python train.py --d_shared_expert=0 --moe_layers=[1, 2, 3, 4, 5, 6, 7, 8, 9] --router_score="softmax" --balance_loss=0.00656 --optimizer="soap_variant" --learning_rate=0.00665 --max_grad_norm=1.0 --train_tokens=514100000 --max_steps=3923
Below are experts of layer 7 (counted from 0) of a mixture-of-experts language model. Rows are named router (the router's row for the expert), gate (a neuron's input weights, with its number), up (a neuron's input weights, with its number), down (a neuron's output weights, with its number) and show model dimensions 0-127. Each number is 128 + 24 x the weight over its row's rms, rounded and kept within 0 to 255. Numbers have three digits each.
After each expert's rows: "comes after" lists some tokens at least twice as common just before its tokens as in all text. This comes from a sample of Wikipedia text that the model never trained on. Tokens count by the router's weight.

# expert 167
router:119108141121160150184169107159102173117094160136100160149147147128086111126166138089164130088141124112095096148137151124093135151116116147152146115140160142159123121137133159117087140151108150097092150132118125141141075164135163118149114104096118149136144091168142150140143132122150165101104106096146145142107139131160119175140124095111116105151140080115131151146135129163150149132167
gate0:131147111150124131114163083140111119089107137126115095147130137105141087178134141133145134128131099145141141145150119158128096085097123146139084130130111086156121118133114131128106085124126159145146128140158153166155175142143054096122177129147103129106156149157100152153157181105137148141110111150141148098107130185093171132131161111135145148146097114112111123144142136099156124113095
up0:118104130094123144153108132123135137137117152115122102166141109166164158113096104159123108152112111084107125112091158137112139155134134144166139115130111104097151155164178118146155148137117096129107140132103123128148111108109143150154103103101142143132132115131122095133152139121160104124151164102133137175123172066145087155093157138138115118152099089145141163104107083149087146141195
down0:111102108114108156193148091173168124131134120098118144156154154141133123134125071126086128116081102106147101091149112177132147143105132127114127083147080122139141103137166139104146127135105153178138161126166145139121097103101120148093119169093165081098138140111168129145126128155128103128108124133129153110159113098119115136096097135147147125129110119162142169123145152150147118118137
comes after: ",", " and", " Z", " (", "z", "),"

# expert 188
router:115099167141118171140162143138098176136078129112123133146115141126092104118147155105152109086135134131116079138123178101127150147141136122147101119156158152145136090129133163107090112158115163109102148147082127161108078122149149097142126106107119177129159097132108166117131115136120162124137083116125154131134143096162127147133123097119126078167132155100150139102111149135145111080112
gate0:136134141126137097153087087108142134118111167164193154140151188130133179174087123153148155131143116094110136168135167132095123132113107140120162102080163130107138149154075161105101153078114144132110092125145122096117086125123131108111105158094132108116120111099102124130170122097134106121135125102136137106131117134126129117122131111132115131104105160101112104152159117152120089142107
up0:128109164121154114115117106119122150124092169146171165136158180162105190149106127097140125115129115127118113152135156122076126138127126121106156111074132118099173141150056128131073173064138123092125114118135090109116094099116143117129148153127112105113111098122115133108166133114108110136119102081132098115116112111120127122105117112119111125120104132081128097139152125141120127130098
down0:119108137168142159131144123173111141133111148140109110130127145131146112129092152093134120159127102101101120092172144129124072183149150127118154128112104144117132126132109106090169104057115075126149129114135061110148131118164124139112137167161111154071152133117083126106134125137145121085106130149127105146135143115163115102135160105136140143091156120120103161130140100122123103164140
comes after: " and", ",", " P", " V", " &", " G"

# expert 224
router:118131119136088172139166119138122175127074140086110117150116138127087110140141134105131110075113072138108078138146153067100161129138115132105116127150121121129146133107155135123095123167059150130112132156101129124092094126136177099124122113109115154099159109162115151101124125126117175131118110101119143139145144109163131164119124140117129102158143165136119154138103120129150106078126
gate0:099127157148112133065138102090138138084105129129118122137115164117143130161125127152141102132127106134143100136132146126131092120132152165115145166143137139132124176129163130117094159160165140084134119118160084100134142104112130150083177122131139096154152127109139155151122151135110179149145160126134140119149149126101118143126119161111156121112233117134092117165142127118152146135159
up0:138121118102125135152133149163081115185134093133111141114146090131126137128173132096137170138113147109126171116127113130085160125154124109142125096110091130135111110099082124144178097122114094189144144125117191142112122151134123116170098132118103149111103098142106077106150102122150129102129140112102110151130080155129127110118121133145122156134066101168136134107085144138128118128116
down0:114141115153124154116097117082147141078156122133093089106177128113135161109124111131134115115171132113114151142141146153132144173136126116143137079148135158107125170137127146138139158129114158136117138066107104076152144123114138099105112131083122163121123161154117121115133125138154113159144107172118105132179144115104156163098136093135117146122095134128100087151148177170098169115121
comes after: " |", " A", ".", " B", " T", ";"

# expert 238
router:107172151127136098098135110091130086129177159139111094123141146137140191134100102094068145151102112167152153114116113136143098135103144104135083148117146089137138147087134157112114122130116112137131141129110138142136145121093116133140176116117175088126123150142099160099138128148086150191116151157094106156158156139093120133088131151115134147100099125100127123158119129133132149125122
gate0:111109167121158143074138097119177136146105087126092108126108129135166136150127143135091131142150114131139143131117176095124126096200115166122131127126138107099131141115138121129139160153105168166102171108124134161142110109076128119136122082140134105129138108133105113175112132124091137104112093113118157133135092139120157166146084125108179115165161156115168128135137145164115119147136
up0:152189147130127076122147111124155168088094133121109121119177157143133129163163152102149125145123160119109105138116130095152123159164123141116121144139117117088100199135119082101168134123113138214115143131164122097142130116085118112150117091096134116138081132088112123129100136141129136128098159102125139123139134119140132113133110141146146141119168147143110126115168140111138134171115
down0:115122116121142150117183147101114103131123116163112175132103108092132124121103115145159126120150131124104113104143167122121087124139119115116141160091083118121160148095113114089135129121134091150076116153117125146161134091170136116146120123100119160131119102110107070129163144118142139102082083136108121132055123144117127136114109107122148125132139128145096080120138153134079120058134
comes after: " of", " in", " on", " to", " at", " for"

# expert 198
router:161114124132096141107106162132110052106156078089121124115133091093134149094148124145114135147135104154125137147123087104118142117122140129115114131109127116124092135161145116120090096169123135134148119123111132161131106102083091108174123159098124151104096135082110099104118112090156116148114134144161112149104123153108169099170104121139158138117117087170141126102098110147118119100081
gate0:145126164146141145130084128144119151137110113109091140116109138157164136116149101151111098118175155142120109130094143143139102134122094147101125161133119080138133113131092166138101099137134151124143127139107146156117168074135141126150119154135092144125161176152098106140129121130083147149113169121131175095093105111111167149108196125154153142134131094193138107110162132153145140140130
up0:132128127113130135123127143129132093151089138142157134133145147116069106105112147089136131143088073147172098135160148144128156103142118125099062107098150122122097170089128167120130130128135094087111143131190106141132101156128125144108090118116168150129118096122151142140098134117158125114146145136120108117145170133139128123155083174103099118112118158072137152124109092149106105104139
down0:103119138115143094093140098139135126160148140148113099138114120104145133112117130086113125119104123127116142089137126172114151136149079115129153120135097186091114102131139168102119168139119109116106141067184123155107135129154103119104117116099166139123095146108142118157121104096123090094123072111086132077124142113154137129166142167139089151126127086109162144127160122122131128177129
comes after: " the", " The", "'s", "The", " his", " a"

# expert 143
router:128144188103144142154139091144126189137105165126119137174148155143119098119154137133130109129142199128129112125120163123128106126132100115159106141149163128161114163145107131110136117141138171078119170105096104117126095126108173121143130090098133165161141088119114151129124133159095158151137133125095130162133159122136097150106135110107137156171132166096133110164182123133123133122143
gate0:134164121131140147119115127123146087126110113140137164119097131131130160115121138148132157101119167115113125116130158104179133160141089157097115115114128119158076151118121112118160090131138099162134135158144127133148120083086121131101176160080094124141113149132137125172185097097143119061159116163125178130126130133172140103122157138079128144140132130145121124103123134182100115147135
up0:151087112144107129150145117137140167123147087118112095130161120153155106113117122101106078123113101114108155161151085145084117136101133119143146112125120115114144148156155135161092116089107152148133130143131145102117151165153097128151069127150119142126133155132171125101080166152134123142127154101132101102149109114101090186143138138153115098084101109103132125139133131065150101095130
down0:083123114111113084085133142124101175121140149103113125136132138134119133127137107129125101105145120141097116171128187124150139168176141115075140121134144118100119117141140146111149121111145174128132164130130110107157130156128125145110135083137153099131141168176140116113111137177110129187146086151120126106158160098157115149111127139132076133071118134148122100163134143107069126126147
comes after: " |", " of", ",", " by", " in", " and"

# expert 1
router:124116143134146085087116124117125068103137125145098084155121155096144155108152138116081140150117145177111127140112079112124112107133156173131090131135149092135139110067133138111118123159119136101125154159109147182108118120111114100124170137135170111110104111109106174118131126152127143146102180102172122123117155149127134145135129118139125084074140146111083118154119118150120147118112
gate0:103124124121147135143112121191096131176149165181127136113117131136149138116112110141130158151120137098124092145102159163173098144185123162156131146080169094186170127113130127129124137148149132169143112112121171119119138165087158112111106151102123091122137115110092169105131119090167130151119127135114122128124125114159156138135135153105136131093120147118177140129093142149108124154148
up0:128155108111137167148113105184135122113133112134137107121118076149149119121125092134155151128143149120131097130143138123145124099108120139121125136136143069160160140141121165135109171169152149119137120110153127118131158130102198120149132098143130186118073157115106117151129127129147114142169137150144122123105141147182163165129177145122188125128123138099117100096097147113117158108083
down0:124138123116130132104164156111133156109110160144102117141145102101119142166106146093163133109100141084116188133166117098097115110140186111124186179106095133143149120114110135112166098087132108098146120122167144117125166120165120155107150154107139111101136122159133167178123069151123098145141148148143117143146122119130130100088094127122135131128122083136117152103137114120123148159109
comes after: ".", " and", " of", ",", " for", " with"

# expert 212
router:122078101127128135073127129074153093131094110113113136120150167119146137136159179159141114123147135125134121113153139114149152164104089120147133142148133105094097112174133107083119099173123181130097167162101158136113094117069121099142098124107143100138151114097149150096104074140128143142104150168105142135151135135108168086131137148115125115129154110105130138146131131128127125151136
gate0:106135171137119129136130149124142135148136123176127123103165171142123105191127149141088107136055140132149112175107167109167130178146106129125085151128110105156106112113085128103102144148109156123132154113098136151133122138108132149159111123138135138157140101179139150139085102131151181151091159155112163126132130131107107115127148124115124132162128107122100167134152131135164094165132
up0:157129110126093118139120131107157133145115121091129131076152111108086142142108115106146128108165126154134163128131119151144094159129130175150143104130132102118133162138110152148158110105156110155115140135151115051115116075106131137104091137151161132139130184140142130131165149131128099175148150112120119130114130071127124166097111168116158084092116119114133108090088154093097130126130
down0:134170163096116112134132083131126150104152124174150129193184187114080137155154111083115111117148152145120107097101108095111122144156092090105081091126142118131145144118094143091097141160128126120150089105118126161152139135110113139117151115090142165087129125134090130122127147131093123164116139104123101121148114167127123118111118124139094138120134153120115182143116125160132131131110
comes after: ",", " and", " to", " as", " by", " that"

# expert 230
router:134170150122130098134155094149146080097116128113119120145091165111109099106117101122122103164110120144113145095128105122136170107077164136116089109136116137146161136078141183089134117144120130127124146097131114163147144125114131121114138070151166091096130137170085154135150128139108144150128148135160135156160152171182147116106122142114137115080118160097109132139122116144113150131165
gate0:092095147114077123094133132175117112123108126115165093122134127140169145182099123129116089165141141108121105135093117097116114082166144129149141157125178158150123107145176152133129151124137140157137135111107105154101102113096174154140135077130155137107139094148131140163104156111114160149141119083145139129114129153117116116103146146091132128111097128111149124168127097124164120162172
up0:152082149108122147137131143144143090141086139124126094152086140117173185146121120148098117113114123142085146110121094113086113113129123150147121097143116161135150133105183150102168083115154128173121132105083119168097135103116125128165142117123169122124181135122096098156158108125123142135146115101133125161151138135152092117156115160075119107132121144116108112179116110147133108133152
down0:143151135102139104134086133146130115150093133128130114110144116149131140146110155122101193135188070107123140132076124127099108103133138153117150097115117087098156108148139100086102125157123152091105132076128174135124135133119136134099143117129142150117142112129160113118112127103136119115146124145115109148101082166152125104105152117171166153151163111144131127187118146158152126136189
comes after: " of", " in", " to", " with", " for", " from"

# expert 239
router:082111158135157095149105139110140116125142103145139138109140112114151127168111070128095119159126146137112143174133157121110142148133135105114162143104112111111129146160141127076098168112151082136149131121144143108146151112158109130100127164191102117168113155124123117134102156166075157125137154134152132106133125140160124129101122125161155143101166098102165087164153141092111084130117
gate0:093170129118159124137140124135135146126075134105163136102152125166110133087137119120115142151131086127069111151132170163084146106115149128121136139107147167157140124141132151124104162155164092115113125117112132126137101144142137137097109161137127110125092131157120141128122154105083148169089100093132122122127135127153124160186146102181150162107166109089116142147137120158135155104076
up0:155083133121120127108131109108141106125133120144129098129136155116179152176135170142150120087154164089165154129110124076152107152114111128124124110155120101105104115107127099116115124086105177138138109159110156157134182126124080158150123090110139128123162145106113107133140158137179119088117165149111133131116105134108111075084095137089125126165104157149120131110139144108121112152148
down0:137151124123162131145102133176100129127158153118170169123115126159086158110125138140171107129104185156119120132177129154161133140111134130161108106156144172158109137143130157133101119130137124158106121160124097122150109173124097114157132143137139125123135108187157114106106122100144101122089136130116130107072088183123114124143156134162114148126117125099146085118171139124155176131144
comes after: "\n\n", "\n", " |\n", ")", ")\n", ".\n\n"

# expert 209
router:120165144136111144131177110124078162163090138145125137144111095148120102156135091143138103134141104139143104164148109127117120113143076118127147145090185122153132094141105141099185115143100095128094127125088116126131127144118136099123127090114125116146181087125120164161143070088159130169135129134103116116154145147150131142139127088145142067129169144125147135151113099113117116121122
gate0:109177122126152124090108112130140140097116143130151125155159153095105101162116142135140128108153151164151098155100143132103131107125092124091104138158166112124122126088114171152115145180135105174135093103113178132130102119171136116079121112114140134114097115113170143150102173134157121119115125129124119127144141102134138167161155105136137126144168095129129117085111168170111148071143
up0:168156101123192123148124124125154125071088128126150121150146157110094089115149141106154117090113145181148088142147155164144134125114155134126129139131129103121132141077097169136126107111165136167151119100089139140133094148161160145099161129146132127145112131100158132125149159100165101135093101112148100148137102113087152070111151116144104138153140103142112110113108131139116136102152
down0:131146140175168145131100101149132145162123092143117095142119109154130154145094109144132116168127133181114134128097132157110123134100136132104172103076111142081109143129148149151124154082090133151117139118128135100172163114118126086119113100147159117129082125127128114114130130146130153157101130128087116118111077128102131132134151068133138123141125097166135101149117089136143145153201
comes after: "|", "-", " |", ",", " (", " \""

# expert 226
router:099095129120083179107147109134112127168065117104147136127105140154095102135130152145126146104168133093134071143147143128136154160120097123127110133134114135113114113141174124104101112178146146132097092118132154126143075142100141127158105121109148126098130128150093122104146110123138164157108082148113156104146137128143166124102153138111136156138132124167110194145140138178148111093116
gate0:111107154144106126126122106145115145136145121171105161139127167105109120129123108130080165185154124139160083149126124131085140173126157164158122135135149155121121105126121116115195071142127118135123088102135125136128127152131111112150101114130123112103152124094094116118167152111086151099066119183112143108147134133084133082147109123092157115140131132138140111121133143162136133161091
up0:152173148118116164118119150115137105120129178089157083139117136120116114120154122111130112114134077127121100130108138134201106134127100101108170141116152162145150147151137120069101163138147155118140145116122167112136128134140141111100176134126143087134129087146148163181115092171143121148135124099115098143097120094163131135111113105157090133190149129116132161117148128125133152131118
down0:141185139135126143132132122094155157115155110078115149107160138129090100142121119105102130172119132100150139111140119115158148112128108092157144095057089146132109110190101125113141187135144143125100109140145171115117109122133139106120144141113123140131149079134089131129132117195113123137127147107115097151147157144111135127175111092131138156163149139119154167115088153139134112126100
comes after: " the", " The", "al", "ic", " of", " and"